{"d_model": 160, "d_shared_expert": 64, "activation": "squared_relu", "moe_layers": [1, 2, 3, 4, 5, 6, 7, 8], "balance_loss": 0.000325, "balance_bias": true, "vocab_size": 8192, "norm_eps": 1e-05, "optimizer": "adamw", "lr": 0.00165, "beta1": 0.95, "beta2": 0.99, "seq_len": 512, "steps": 8984, "dataset": "wikipedia_en"}
Below are experts of layer 6 (counted from 0) of a mixture-of-experts language model. Rows are named router (the router's row for the expert), down (a neuron's output weights, with its number) and show model dimensions 0-159. Each number is 500 + 40 x the weight over its row's rms, rounded and kept within 0 to 999. Numbers have three digits each.
Before each expert's rows: "comes before" lists some tokens at least twice as common just after its tokens as in all text. This comes from a sample of Wikipedia text that the model never trained on. Tokens count by the router's weight.

# expert 194
comes before: " the", " a", " The", " It", "The", " its"
router:493507452470523480522442485465541478437460530487511494450543456535512428471515501479500560556556468440582465511460573439528510512545547518460477437497538434508552495487439540444592491465524559483516552453503476474531582516559479464593454481434552495512466534473449536561459547540481452479458462413501548478519484498499408507433529529507515540490547502511502467578441445523463464491475527515502549450462503494528498543536502540486548550540495542555477521536440530557489545461470518
down0:550477529483480470464493558608507488527508515509545426525537525468511543488469487567542441582531497463513489581435488566546460456496497503545528499543482512478499498532452507502488476473519525475537436476551422540488502566471502523495520504505545497481536464498499570535492559545486493494563434440445550522543490461490535553518528587515523570568532492491497530516561435450484563522470479532438524483496536462525514491477509550398524489488496605508582528474603433507448517503461472
down1:511504468541517507495519569526497457530520545396466456507534459553506539434491417537476461473532526554527488552384421557521444455535466529477511496501523611508514504474543460492534491422521459523448448421513478407498511494485570508520503433472538515474460499552537495529515498501442458468484557436551465475568454443561504510513494461526556535457451522502523479467528463543555531546489479456446553471499437496487527448507455483461467518561538507533506464523419499452499476511500469
down2:490496523468508440474464545541488461462527528472525532517472474516473518504540456550560589481461529479524506484493608489425519511522505484442514523482459483501536460515509416492521431520437495517481534424453427511524505442444514530502425506389514500554438490442463476510592469479573503447450461414444557548498486520421499561433530493447480528524505483499458580499512501509432479480524504480467494487396502473595537467495514515490478490483493448501530475488464486579489516454493496
down3:478432539505564522498532453502534543500500521517505447458519560500486485506552516499518505477456494505511447484479559564521516531596457464520556519580428455574539554571490472450481502526515551508507515443530484543535560458497499486537485489483509536488457497527446524555553415559530498530479462511535501502505498529465404540506493528484491566568456536499559597527519472440515562512516473518573532544500540560589482482488497468472454403426558531475565577464525474484510494447493527
down4:514512453489511456463565541517443499529461540488570466505438544513466493471478446579480459526530507546530503499521476473556510454502430497497491537560531502443540425464456539520531465489514541456488507480540520474501568554467511502547529479523581502497488413541535503540499598439517556553504485466406464529505468455530470510491518472542550506525498456394555455472532577488530519529485437468484506559462432452568535528531496498428525511450417526543517507464532469454440430542532496
down5:466499525460503449532565507456406502582499440452525503470455562526526542477462459513515493491496481515586598503523570509552535495493483544450520500528435434504433460410533442519500463432535508488535503485543452503495562502533450550478512568469489560516445519521445492488485495565511499505529495444482573448528583472515544499593502504455465553479498471573518508515556495466451439538506519475493526503447496459607482544485483522465468460531441496532498543492542487454460434527508539
down6:485445544529427518470548520550493500488486525498583536508502559548406497426449459514454434562446530454556494488497563536468516478443465528549489514451523514476502463498570508500470488490532545547456567482481515429521485529470430450585478552476477468519463559483550542508491479515574510470481464457491487527453502512498524511586543492465600435512464533442556531473499472499451415453470545444452517489428525449519481563514497470477480481488492408509477533510437492532444492452497484
down7:487524512492479466482452561558535479524568507475521538495470486408471550487487504454521466464527509499514521505489526529465481489577523438355527535494490503455467490507527500558488530492496434487439527532477435459476517445509488498446561474484507447561463523481506496495637496541511449461508513531550557501502463461497504471544460491465494539529490557565459493450552416478525501487453487390566527533512551568511549490545497525544512401484498447505542460458531510449541470491470576
down8:492519451541511534491515490520435492495541536483490609482455490542401540484544462443385597463518464446483485472472508530516483470501516518512513458464456524518482501444489461524512525490488460552398490484420482404484436484480578454479517531488567474513490494461442434511526487461507483476471531472452514483484493472474505477517548445434509511543504529568427497492467495550485502459415521470531415506457496534451519496476433502525545506617526443519520460467496562490483543533516456
down9:518527473474565488446559529533509450439440504474567501452439500446395404505519423521569452510474518476555439448403520520497551468573555492519481539511458517591529430520439534498557461592502500436485458517487492480516478516408477565478484503502467522523483484504489543493553512545494444443528525535458535465465488444528490500568447539482481531491479515537551464536496458539508458461514480519494474497475440478548511541533494499427511470547485503531524521549447509562440508533470480
down10:487447492441517440554562454473521486430474459444504501500460573545460541528433487533548518506438510511518567458484581527461491506506623555456520518543527455486430550498520428515478447483543492539575505477556454470551539437503506520510437590503530490502515467507518514424460448512535462448494477498409511522483484553485532549539473501544501481450526490514448501565503507437494424541553555455475493541498486442544466506450540471472447467481481543477508575474494510525458561528491498
down11:446558527467526556471435523498534571483486521498499458548396535454491510500517546433512479506501576434533437459512456449502443480514499494475527496462560504527552483518479548503477538437442511483574545527545538502476476482494525485444485506521482452504459511508540532492537551511542572479471564494551524593459494457492531499485522546410520573474605579542527486526486496438476488540524506486525468485516465536393450553463447487442500434496521535453567468430552515507538516520520531
down12:513509537445497455483465526526443508491464535534561440553491552453435516424504559431477466423473517454539480528524478440478440547518507472550450434522582422509443495539454521470506479462566538522552464566531545484468491413515550475589517512544513545547557485528470554575486505478522521420573508532532432507474457482525493562462425485571552531477520469530455557493475501451472470486520458509464554465532493522465471512500504495536545465458527471520478483481460498483443539471561498
down13:526513513479431557538490440532534459487530468492474491514540510545525474583490530511462516530491540581440567535446511625478549522458480505481533495479527593466465506474538572537547518442556489539470524486495574461500524557550512535479529474481484428578493511530504506510503485456491507476415488513560563475504560509433511546503537521557510454535407477519557513458486528474475493546396545493446437458481513510470507483478549466464550472471516425463484485578569522446524516521511500
down14:503541539565522536415498486525510501479516490518441464513532477437504558522549501576463466472541508578519549483418503527522424459483493462444509485473495570493557414550449460510408481527469541562559509505480626439516486519477412517457450551545468490485448498490465433535472512503499530522515457509461479471484454520460551507575515475425466500519520478446518452523471522521480483469504491454553498446495563507443511514567512537511513495497452478498449567425555488467438475496450524
down15:488524516505412487459512528544541541480548438482466513509493420462468493457535459558587496499497520539456466438468482486468480550534441492523525475454503465527501505543586549481521441543393540521546493513506420513517454515515465483574480478478531541600504474479512505560473568500457488525483466427513521532461478549519506435455500455522549486519417463469557488507495461538497507487556503554430469470375435452486460519516473478459487480440515473491463476499448473553512460460552441
down16:549536549487515534565474511515415523433512501543504484519524479557464546510479539508471469509448472490482539435489362498477449456444472506511509561481478519509465482458478555532502615505452492445450509491479558597515453410419495547431490465540485443495455539501421533477471520444481537501535508505530509541499593547503501524511485526482505528510512572462506502504494542565539534522595556502521483491475580504548488465514457494507553469427511568485480477503568528482472477503512537
down17:470499546425509515539496476495498565478515507516499515420576523441509396515457522469536484511526507554466495515482472535498527578500485453532518532498515509490517492580442477513529507521491395511452544463553496496515534490516535455480453507462447472464526563526475511498568435544543457579417509525509562542501555599490453552446526493500475535533460501435554558539510439470533471489547475518570562519497556589449535439524545450453520474433481479505456530537548478488477491450471524
down18:522484498458533528482606568489476485557497485545498525464522608485503489448490464527431493497521535512542473530512444523535564510472495519559506461445521453555497492451522551503488572443488548493485451545518478561519483577481508493523546459536512472511424545518461580487470544482477493479562526527490501423602569539462518532455606539482497506510494557478504476474457475515534559482430481404528563515532521535430493447502449499559517571493519474475548491491539457499535576466515505
down19:498496522509438518523474520447506519498532500499469563512521468527451501514494513530446476533503579563434515526460467485487484469479465515551507491445459524516497544489604453450435561481459528542449498464577562527510418446519495532465478505481419512522566436518527461509605507481609513473533556549514507465514478518491499421506533485543475458535458559509467423442504584514531514487503513531497519510506497519510474476529485566524467448431540516557498470528492535498496363433475444
down20:415509497463579509469492500461496538564484477470417556457472419503422465452510500506523486460513536524433491425515546461507530487543496492507535526523514485535525492462528497445437528569471530509460499476473543494456453542479490505410505543477451467506484488561511465543552434502512496610555568536526506426452460492495570407485467513457464537480401524520569508529549474503557506546474515505485453460469486507513533523480440504564441486525514553528423458517459519490468466472482420
down21:566443516494506532551526543497482465507461463459585446518556483449549517462560529509494510462595477557530487487463538509592477515485577493572496453468503536467559431472464500548527521488514526401500537523499495505554521501473484529489563503555514452494456508503628545530516534560549496478523427461562518535541464461513482492529455492506530528551443538486512411488508438508490597544438510452523543523492491503546500556494492473461535496483479544441558491486514490501500478433471589
down22:448510527495529532504555414458521543565457481527508505500496597467477477511491497503521465574463491558536545562452422496510538498437565520403456524478497520485549434471409492501524533513452459480517464545539473505437532453515517456488520500461525455493508484490508435534412476456447536528510530404464525527503508553484538480544597417511514371486477464527521485516472497510456525523494522502528498482523474489503501510464502456452537429506489525472418403452527502475442468518477524
down23:436484488557568558469451507494513494447426517476470476546488524443511491544454493565473498478470547489502507596528555505559560485491509503576466487488516436521559552560580483469476504500498450465532488490501561527530439529497496456477515445492474537450520470554489500482478490441542472553501515547431491489511549494541537435475534550563593465532456498567465540434459450477512495568500496491493479580552557561517492562465490541530415484473472495465568511494541522574468481566471442
down24:464498578534458559441438517461479483521536499527509486539458487428511484505477514543544435503564488483553568461445488496489477465446483520563501476559484526483446429455479518498411441531497483435510474505469501506430489451575458555452524491516473415581422482472491483553481485445514539576478531469490493440468538535509494479453509503520473498549505499435490477509478477551464563572550465473538413509439464508471428481535440482480546454496560520474419481513519517444482446450475456
down25:562460495509436471506448476513507465522526547549521520523467516507435503478519524516540540482561542502519486491447480590495483533508514552528471498544533466602627478487469475548550424460539519492483501516555419434480560543520478466534587457447621519516547483554460538538478546460479518513464498462436471517447530441511490485486506476516586506508455470497418587480527532472533474439474493517493514538398482496493435512524528477504433509514499509511541511498486449524547447462493498
down26:473535518503435497455469470566534488513540513537459544557541489493475551488491480511566546520527441510453507566542552497484494521527523514467522453531542432524546580560474477473491410453529507553488541476533513532556469520497474514547465500443476549488509512483493495491527448511490484502445453468505444563535545546568535451424491501528432460539439404524493477557518461484501469510541563593524509531439401484496493525512539470565398588481575473465467518443511496525504479456529471
down27:553509526509487532485436557485466575512470563547585506504492504446520538467471510485502533504494511502494511429552543538408485533551533515449491517474443512452574468566456436553513556570490500563576464479499452528497501442481427528468478488504490519518481507468520452479590534537501531541534496395436520569523504498549517586468542478451550429499467548460485485510506542463418556544490443517485515558420510477501534503467507536478504541512465515470536478427548498512457447486522442

# expert 20
comes before: " \"", " the", " by", ":", " a", " The"
router:513494506441515533538465498543472501495539541462541432566421463514491501473511525444444491529517528583592520545486572485489503488534530520555490483519501426496444536411442554488492501521533425499473516491509540457538453466554545548576529494542513498486572464511449420509552449458574509466473489529502589515447489455451495569568516503569512533527481511550453476436434473464531493449529439486505432512467495530526560495504509484462591471589485492555504496496501480538503492512481447
down0:543497498495499496497506514501461505516530555484432484478462488500447508519519462528477527467535595489465488475510464510534570425525475536546526516501479502514530497471528462503499467555538471545416506464493510517518527463523506440491560554439512555498541488473606556519581580488503507489527499506580438503444566485418462489466540506430472555589452472493500521484511580573521557494563458516490464485405497506425469541526495502473411493538514486488560569461486584568526491522540451
down1:515528498455527491517467478460540563489479458453454512488440511560570495510578510568508490439439444498485490494591504461460571522504424462504436491523498571483514587490546479597534546475499461551468529571547491510491573514507483536488505502462514459424457512542479504446506487501528486594503453539490489510452476566393516479537553504510468457529451496504478538557488490601445483476574511562458485555495471573544479554506485483525480469534479551539511495519511515551446526488537500
down2:555440441524447485448521518453492547593464449523555500533487486497583493556577482492485435485509515483540457487539544501477475497553456446519499463537551511462500541525526486454507476541503519481494515454429519488548524443444548499572466436485484488614440459529567536533461559496567500510479489486479479437474505565514461502495453488438510505469521558449556500544536581521458475521521486504448522538416475463594552508511487542432541506476530482551531462544458437552471453490473497
down3:450533475484513557468530514505402492469476504560533506537527498577497542478531491539523522470556529406564451504488578539551498478494506549444514478470514492566491432501470475528556471440500484482427536504457426377523522481452507454541491481528557531518463485563412504510479547455505477450455411530503542487465462485530521508553519463429558508444511535493461534538513480496484470449513488507510503446442475464546558584558463507510477538475486454518529534504497431567477464467568465
down4:486490486539472443467532540498498450496518443499513486438473519487505487495483469424499498468475513519555497510519414526504494464515475475434524511489534504503519521531517511518513506506453583511515503513464464550469542546541547511465506580480530541471452516477621538525461569529539508562516532436446466433504535586512482466460486519451558511527538452484613546542575399545485521561511465534512546484522500559482409566470536572514435490421542507487521546489402507476522483517533463
down5:515488472488495506567454472542503539496437406475504544554480441551550583575463501477494528498514568517506490572513540395479484541503580561524505464527494544469537528502493422479413485471554490533544493479528588547542454506544540477592501508552485491526540447528539515515488525510553554565522521510518514481495497510469552439493535508471471528474484539598491470404559509507519468453526479515472513505476466465472542493516506529488515514558495442484493466534526578468499424405524456
down6:418564532495510499533511541508493477473510465569444509541459451503536501554536523532469413525583545494489559502525541469498576474487580473422461523452460498433512512428520468490422467516494437532529534521499472480498389536495412536465555497438576447520486460462512502541507453461497511481485410538497522544455504481451445439536459485591522536455559490454548511474510530550520473450518522421491521504550484510497508468527503456487507447516497488481444546489540570548515486477493542
down7:483548586448556413567476440479463489483496523516531495532569478524477441499484527488429484475501468531515484534579475481507482492499606442508466470464524458501434502513526460497459553444455498499510511520515475470505610487466529561515549513502500438464481492491484565555557466540548462473468469479498536460549511449494518545542485501589526447524539485471530524525484463484450529453464443478567433554511518529528507448392501447504477515568550589447497483478490550462508488471429546
down8:577435516469485571516501495464500475582458457456565511449477510504485471461434495522469524532505513568501541479446473494439517537416563497513512480471399516514497478479498514517497446450586442508429460449475487442539547484451514544526514436533538558432510530566464445491525410476536468482498509489432537562540485510469558520520537492551496475548496532464462528541514536478506496457537550449464502445517498457490469431460462439459561460561463562483474433542557490498526456504477543
down9:458412411557465530494513502418498485524485521474501442509481473569432556541444424427439522553419511572525464536469480489504542571529526552467521398572522530505497518575531494522496501454466539515454540483519509495543467507540494510532470485539477485564479491525563558518520422497548505516523480524572452459460485537536476441545531465541469492460485452473533506470541530458571492532512512499461532478522524477525520503502527489481578459507553534439462410490409497489510460468543522
down10:513489433463509501457589410526491457422503513483461469504492587529496455543510533443437445534519513466502519522448473492472507477513520476467471435483451568500516472457530485550496517475476492422430508473525481524482509462455619492440504492495498503506546582475399509496451484552497411517550474518550566459508521519480492584462555480489492437509501499502497563530439463504478523456520464407467494454517600507463572498452506490459537494447514538423491519482487487547514516507491435
down11:435483494500560584545524444513545567532502507485514484474481511483522531521538527481473428494491510532538529550569539554527545540477468470478449467494527515437514493489512501492498495489547488505473547518505564478468413518544586513519473475501348518434517494504592461451458480472513507569441510488488446521483462420489428482473510514542493476533528541551545501514451564507555475508580543496482580470610567493466543515474506483510460501442537468553534444485490466488449494470494568
down12:500471520498521485461552515517549501420501466597487468474539521496526469471502492526557479527488462490480482531513483546500498520476486513362514508491463505431519530527402480489576518535467540480552543492480441481430526531526494444529502498477521554496483543465526582506502495496514480552517504482444470546544509555628507466505495518597489528462510482504572546519524479526481544525555585498486515385460515480571402507495500506560525512423481524444476572531452502512460518451480537
down13:530575550523492523427454554517525504503465520548497526509512458436503507488433551454501544477521433526467494504490475460568478498583485494525525516486493504528461500504536505485438474535595488570506503479461509508524523453493493501524534430514497529466526512508464465471587491473507510465516497438587522446440511509541495552510379547576496502458476468474446544565482506432497438539505466552525397461470477541484564464474511464560515534533489534529529554515533538467437604460432448
down14:503480540506502462479485514549497472517530432432493533516526478459494438529447470543477473572470518580457508472465460488554569498548546540463523558455504465464488443553526553560476459564521499532533530548481439508493478522554511456429561451573507430536509496455527528531544530545570530481546517477554522488473552576535570545553504523568492503475514506496531549482525486487471582483492522538487557523475464457429448525507581450514508502492475576487544520503468483534524422427519401
down15:579513507548452532497526474493468506494452421478572535424442547572513479503541481565480491494548525476527521508458492526527473490480511500477488450485506479545573515486480487501515505519487451504468518537513477466558556520492435560452475482462555548533493512515422423551482499506509502473518535487569423448515534471443506430464496498483468594548566506467487477517506431561492515499474576466497499516479521386490512512479462499489497589548540505528564426511605476475475581552427453
down16:469454500548521434496483463442518502502517466523476534476473463503464439487569485510478586447508489522465520478510509535388482504486540538492548463443504536532469480577523487464591483500536449451494546529495467460478559488513498508441525547470515534441534466433530509522489514545435464527511502571466474488507536458458469406454464467448463579530466530533425529516457521562487530491528488518459510502460510448483567490476473543561489521530493506585523513517503583585589513535527611
down17:483474524533486516471536489508532525490470503571532486553488482532519496481471498451478396516477548555479477499471447489532520480506483480545471433507506536445584544497558492494453438468472567488487448553475474467532450419490590458505496468622543503502503503531530547483568535466536480542427491513456572467490482487501500481493525529518531522468571445500572542455477541474532572463493505549511465521578486515540532503557480572430448457520494527491431511577411563476490462535530428
down18:580502507511462544495485425573488516489558577535477434540484508507421528486496507493477562506441452403520543563428506565432439489515494521445479504474543516476423470519548525472571543431490517512509512473552497406496572504475456409510468512450471505487574473557495495446487541462467499409499495494492481546521487490545469475533546461448520522527430494556448477466503523552506466563446522479473423481460474550477409518521444478520522575488515526495492495479461499472484487483514489
down19:534553505467524567501507503532510522488543581538447493451488468518334526467519515498487549491504439462445536552429527551492540495560537534497512559499530530489509532411482488501511522501463499549504526510460523459553532555497404529587475504494534536532504455469505409424504463473430497496573529459506455506517527509501433520565494518526486456483486491518476447434475566510535417473470543467499445505430503506540515481583523512530543520541496506481471462524440472476445447551475486
down20:456468490518489509506470498441522513539482551453511485553509522494475479532484502552534510493543524479565511496463479495497505475452435470481444576485449404567453546521427461493441506523495459426427547497492451536472513436512467541430460476480441511441603501592557551499471432524479487525483459493510492536576516519512496493479447515444472467435519521451429569514594488557499490530518463505461509493464534545481474474456589468524425526447513550554522504516560454547525476440506494
down21:527539497516432535539553500562473493528532499506452549488406533547455444442447575457464476508507515468503482487525532512490511481453517587503538544464479466560529502479486440405470457506437466520444490529544473528507427559550479507501482575496528535497552470512556461532518459502495466517561552463549450508464584443506450489568492509541504508539525529502461484480485533502603512468501461551475510470426463472428521565540577518484463552562516508456438469420518554500547464527508482
down22:458495500519467433508494442440517565486399466530503481518473547502583426503530496510515472523560415499504456513539484534451449449457488442550497533469479507555490521487453519504539463453432484445500406501571509495491474490451578515452451497441475521469492477526530467499530461535563479521501455516456485513566457505561456426506579476516531537492533576521550450559509463535554505501515478519517479480596486448497536513506447444441433477540530528451531546484609486502519497541487509
down23:492508520508493513541446498589448456528605504503465499494442506531421493461501503497560462464511533459514453491534503511468476518513507501579508506519595493469486483424550455453441461510459486562454515434453537474460458479527471477521478556496468554492517491482524493511555535436576530562554521469472448441465530519517438506516500564499479492506486516460491473486501554514531484472524464472525483483322517429496511586527518502423481479532571472449480513493445480430463456550490516
down24:493456525512509493494467533509538473518529454542490524448456562508353529427503482524532511504537445542498458466524505504509521503504496529513558571499576532466499494435512494440530534511488531515470425544507509533500463592519507503564436533529480473544446514464539489450456534435525547524589485495408520490500485524564449519532489465544567484416513523492565468482478593485543529478477554480464569520420479492522450498512525531529560500457505433467492517536428493471438472425501538
down25:445507453508547422480537554462531525434462534544504510580518568467495518479491459534501514427489484507498431507472522524519475478517480528506431519487503538547553479443517527502507493493452556541524490560518491570489397410521409534535509479516545496489459459501541516536578514524489453519565519478541499462562491520561518544561501542543504548467505471495543479452475455524498501396508538551585452533548457565543484523530504554542479431473517528450434512542427445474436542502518477
down26:442514457527492513525463527531540555576456460468468558523537465506393484536483466558530517500529480538498480529489532450564589512510558540547476533528402466558483481495520448528546443556542490478484550533499481515537434562473450499559525505514473493532476521454454467503494467480489486555522456513478516497444479461492497541556439513492501533455551588481479502425594450459551521406538450535541522512475495466453516487488475562566510485540464397468553469484485461521517499481503577
down27:579454497598454488555492475450534443472562488490511450476492467526554501472435517453436509604430454535547501518462628486480513520444450488537592527521456468531538537546555517500444549402460555510575529546505507572544505496477485472561517533507506550504496507419514479539447492470501467459502482520467439498469452515466497542511517482531518491477506523474532533499504465519531518573461485524477478613520491461479576484501461534452534456507468505531522470444510511556503462523491482

# expert 247
comes before: " the", " ", " a", " his", " March", " November"
router:449501442509510491454511468479414459454452542531599493532508526465467419478529506455423582514551557512493459449475497417493573467466544457480460428459494527495486502577522509496490529512451517506474592546449604481522432461443539451498479480438478538529483542468454441574556482521574530483499462446527485513468519533448456477459550465443511538526478521440534485458486540430478512531480495481512546451466503481489462558520476556520481472452545518479484464543437497530480532496518495
down0:559446455536492499487490470492514496509558543445528480480492529438535520488501477545499519551528505434555526553496504583514487571429503496454548439475498479423508504505525508541530492527514470549516513508522473491590511549470521442502459565537505521542529588513498483540550583529478487527466465498509473442526514484445518522451595456551541469533460478434453503512497552496438459521471471502469434478437517464524488532446523519424596566569461496512514541455384548492522515491510408
down1:450430467482530470497495504580446496543560504516476512471457479543462512563434502467527475499442568482494524513593565456480547418569508556483470519556497519533461492459484515450470444563475442517484522505527525514435467458524512565589566449478507455523497501506539424572511444476517458494516481458492464423517530569449455464510502465476499485464515489511503486476457572569503458498501539469482476512359452494535517496542483464501487491579541469525433470476478503520447522466555466
down2:486502518621510483468517468502528468488547512435494499520507544513440505489518525511450487535509506493474515535545435563488465588462598547438459503511514498479477464557443528502498521528498544576419479592455455461585458466482463509509559501516569447532559505501556523518496498486529505521525453490446535515518502556546419477513460480523422554504506440492567466506493457483502519542477470478430468508437499497493523576511509467550513521478514439489467570532477499609535456564575505
down3:548531520472442509530494481525574514446489520530516535470520516437505456525491543480526485559455549513530477509495515552485444512451526471500515474559540465492491545512515451478547520482492479479497476435487511442539508525475510457488495393510550468479524571634469574518458583526508468512463486492510559450449462420498481517553516478540529512484572463448490554603497458479495413487473502510481493460599494524508503476542500401478532494507466410500512522572502450528459407500444497
down4:532505579508445449486509534556504564468565502552452531442531482490503401497428466483528490527446524490489563506500472543413515513544502522480571485553485555397467501498456512487478495515560527529494479440497485460504566524503506485524496445438577497575461474535506497501450450504559513479525442492461470472522524504515538513523535497589478480507501536481498483501456426522543463448453464498517536482458455393506544394536513499560462534493481503480479516568466515502495466472520369
down5:458463511499478542543547500555458501427495516551543475481502455512498478539482454532459518581491486447516466443447587550470549475478473495487491473507445563471424510543555493502529502522545529525454469490496514405518529514422492470464575441435527502529557452534476562507534450492574517509531533541453454547491548489539519483559541488521571473470452510479478559480540468563535438493465472472392460414455501504506516444515500499503418476514507450474461563524469464570493467521502425
down6:522506457485531463490528437500440514530565426546499545491519538514467487551487503471514475452513495503494570501533509423432563472550516546510579537531501553509464459443534485490507501574513488508466508499488477495539468508515492578506542514531514519412496547563457508516490572437482438588522477398491473494507497475508500475546554520406493512565547495522456504459538495612530465501486509539539583500488459591475561486470444501451481434566453476545500483498556514556506490513563446
down7:545458499462499483488559620575480450533448515446548474477458503545456479476476429504440519459467528494489463477480581467512539456533490496415475496450533487540537504510498461481534529570553492452516510541519485415467533502481533559455574494524541448474613485546498544521476499545481509486471450484408516555548452526536452509570459546438526448497530538448553549476459494517487553499536573494479494475449462493456466465530483501442488504524516517487496543468542466588561448483503533
down8:511478534544486490557500532557504532532491538456511535529490501522541475448542531612519461526485525491490514497496457497504511528472438492483559488490559464422420525457551506430494531506415494502495431502482474508469499528544498494583465494528473528525484505537512469542463599520509493509453507487494533536521527484477457494466501507554605487512533493459454523500457511480520518584499516505478530511393480466566453477556471600488463528455490465562596608491480474475511505561629499
down9:526452505482509553498494450521581519483431525484530440480459523510526466540532500489543449496511439483508511508464431502503525482487380470436483508571572512437495519544477473515497542477424514510439541505520544540507508579537545516483522498470508435528573498516480506486494479507459499523537528455506465450488517490516519544586495511458498511453573564507505536456476481437547531512508430485525410570456529501514472513535569511405467563530568532442476513484562622462527447481461543
down10:455454452456497480439481499477498504484514414446462504481537490488520561483494513538610485543547500583538517531501589467468509494544432483393468477452494497534484510537530485544516497515567464482442487471407452482512515499537460539575485493510517503436463542523552538480496469463405488540469420532499522560459470451493434489478473512473496505519521496493465498589562548525590480470502574597460546498447506519496471501545502487538439502501468499492479535500479569441503481468437542
down11:464462504461542510471493555550467507499544486467541535511562519495469500442450546469525505576544576546504430435504499473501526531483516526468499445530569484548495529576578576522455528579529490478496587487498545466514535541524435492554517452451442572497531517514542503507427544538507481566500471482474466470536465497496487491537446543515578484463492600434511439573555542538498528491516485476476496492500503495465534543485476449476599488430528508542534498490486524546492428426534435
down12:446496541466531530460479479395476539442482481476525456519420535465447484486497486488508492526540531506544478449444449436428535484523563485429527467526482525417519522489449447473534530508471489486492571478473541423494511583474404495445456467476559498578456444548483497556444456494486464525511513486515475494498478485511498491494548521545522491510497520469536500599469512561474471562455588435539555538455498462540491487430489464495534459517531510427492572498451499486419568512470476
down13:529484537507532482502529480457432543546519526424478545534500522509465465522539512533576510535498494539535538588550524504549488508525483489564452456482472480502556497452497508514532459577466566475506496483446462533482424490449418577543558501540490538495482526455466453549481465491510461538522466507449470537542515516495568510471446480451429552555391498538554514442496496542549497560527560540538490504408542503562445454513479431585504556511471471573519481492542564513490527473485545
down14:520574535496512522482482522459509468534489499430582478513485544485518400428519557597496371563545431488456459503490452461440471443511526550513477423546494485508525506547463542452508479543479508497481479549479527471501513490489516468488398531582585486519475501429560511503487583489511448488546520455470496511514450473498460549463520498491489527566493558480471481561460530455497578518477481471471523519454456421498506516509493482456578495488540551446511477560547477512501546543480499
down15:542466435478496477495495479546496521474512551462404524495479542536546466480452521557441505518548478514448438527464457522547436567475430542476514489525521489511571521486513462548517544469427416541515513527512495470445528491471588487527506530489558534560410412470493524517506542433518456485528514433503540470493522530430530526530600498458503449547457456482512477467500451495469553408472520483477481474479583460510469522447543532460491473524540482430473445565449512487514507531448552
down16:498503553504461500482400574524463511455431573510463479453467557520494482499493434515465575518536507508513467474493416541486467557486452562495543490447525502494522511484484475429581478452449457506542513478435522451521542510517494437518500501479530490489430515496493388526515515502450491384481520445452566511481500499548506468513553520495543489534515496496537494516437518573484495534436507449492487444404539505526455532520446548524503529491540463491474513456393566451514472550575483
down17:426445538491520482517445480486468503500578495572449468479438431512517471537489469522468575560490547513475517558457519521443498435550471583504496509532534534486502546515555502427495470538479433543491505456534565457461600492465429487535552466466528476503457459518582485564538496502465503564501487517554464469527544516433492496575541472540502445527455537475494511447457547531536527513549486531492513496439469519492542504469584522431512485527551422480453509517468551482465405506487444
down18:519514485497474506505560497500455493459496517527503420502477506585493459520535472459490454464505528513514579527499518571469552569512524426441490478556515571394539482474463460505531511554502476464496463545473535480506471470415542586496455576462528459518484460495457487501442484556537443471503580470474520492510504526515505443527472530567513504491562521508578470387454392456491446580474490458550466493511534476487544458421441504497472463494446521520477481512547464490498473520433521
down19:462513501494457441464541502507442545523506509461476553542561410568520513522510504507555504479501497503453571451504512539543532449501433544522535507492534507449450490507534435500520474467473461469433533405565488460521502475513445475540441499514512470553512529443518471526492560509515494583496461473542430463529450530431531504484593498474535476406447475566504406466480493515524498521516532504450488515466520527546503552542464519530449454439490501540539480382409495548457469465471466
down20:449527491538592506530481471501529551495525468503477528492552410589459483414455513458490553484466435463506466494481472573567496434455484454542488535484506484472477539498575506472491467450496447530528465438496534466499498496449488509617498519497528517528563499513477515475505511442493432504421502501398547511476508584520431507533540533417529561498487451546491479518503466488502451488503533570502574539468452488542535463524482516442607547515504476505483562449483478496513563539525521
down21:430566483542509504483512485510603503509482482522484539525536471564526481486458469471503614452530513486458547488482523463529528479478565501417477476526499482511476535443446544475577436534445469557440494478546513435495469462416491508616497503553516534446562514496486534474431521518416472485477508494529508544468443602535521503487513518466517552538488436480459453532536478492444523444509553520556539536529561514550515463478549535458511571550531502489509559445524488490478527552451493
down22:509444481533478596521516518504579446435490510385564466468517520505454510507572491499470534521489462507593510501519505548482494423445505476517480490508481511498495595515498571447479468486559484577452531488492528463575514515521474593389425449506527498468498563510532575459509534472472554468532513540452505515565508541479498467547494552508465520454533436497514530542509458489501487452517483502498537448602504465502469562537518490512479450434518502436486535488516452435532491508499448
down23:477488525527536472484576460506486530499448508521464546488430532493513542443471578464520479533495519543497482535561446417496436593491545503440478473538517534557444534494541489549465473520455435494481483532532535464490517474519523512530462493489468513466546513484502523456571490460501471598529440528471547527464523460486560473477446580506445518530458526463496481576479468513490477493523483555560499584600531527471499511431512509446497510489545457529521441562558512461540487470415620
down24:464520534445545524553451521545483496570543452522493506520467525555504489533528431447486550450441468490534558546508565463525574453542560529477504543540397485555497481456407462509563506537571550480515503448520466555483582474434451517501412498509504456518491541507467459473512414505489517516527466481524456447499538484523559504562519507535523527494430501495506494418579483485452459487545522491501501427476581470518495471470535518496521437534442503526548499539530464448470487464431466
down25:528438516508462586449487492470530467461515592491466481463516550546452465456461451485531497531496525513556550555427505488496537496491519531531534508558522531473455467570477539468571477542479491519475464474487474458527519520513421514490459470485547490518484545596514556504546477485478505525484445568587474434453491491454477595410584493531476550512503480472501523568567532472577515482444576495503570554450498504455517452451577493561492446502488570483533527517481544513477480497533479
down26:523386508396487436508463529501533509558510523533496477509530474474512498437445538491536501511462500490497428470548479490508507509585469453432463500441453500506501486473561501537501487452502518455491546476500419503437468556506493500477508506468533514489441485493500511531524465477515549477478429489513512465462514454506499450448458467499492541445520566583484477535526563480505625409570463521485526508387557536529545442491527492480424473469452522509579494473495496558513494401492460
down27:470493480514492467472576468466434471464493505513494476548486445549519520499479459578525555484498592502473573544602535467522546501527527534502500478467441461521495465422443499532507421559379495495474494470532545536399516446463462493477546551448508480485436512481475517576495511444471443593533456454462416519488491510496550432543555490470457489517482525577523507441540491506560489436503519518465454515455480533492550547526470560553473499508505542513514492481526478502487487425489502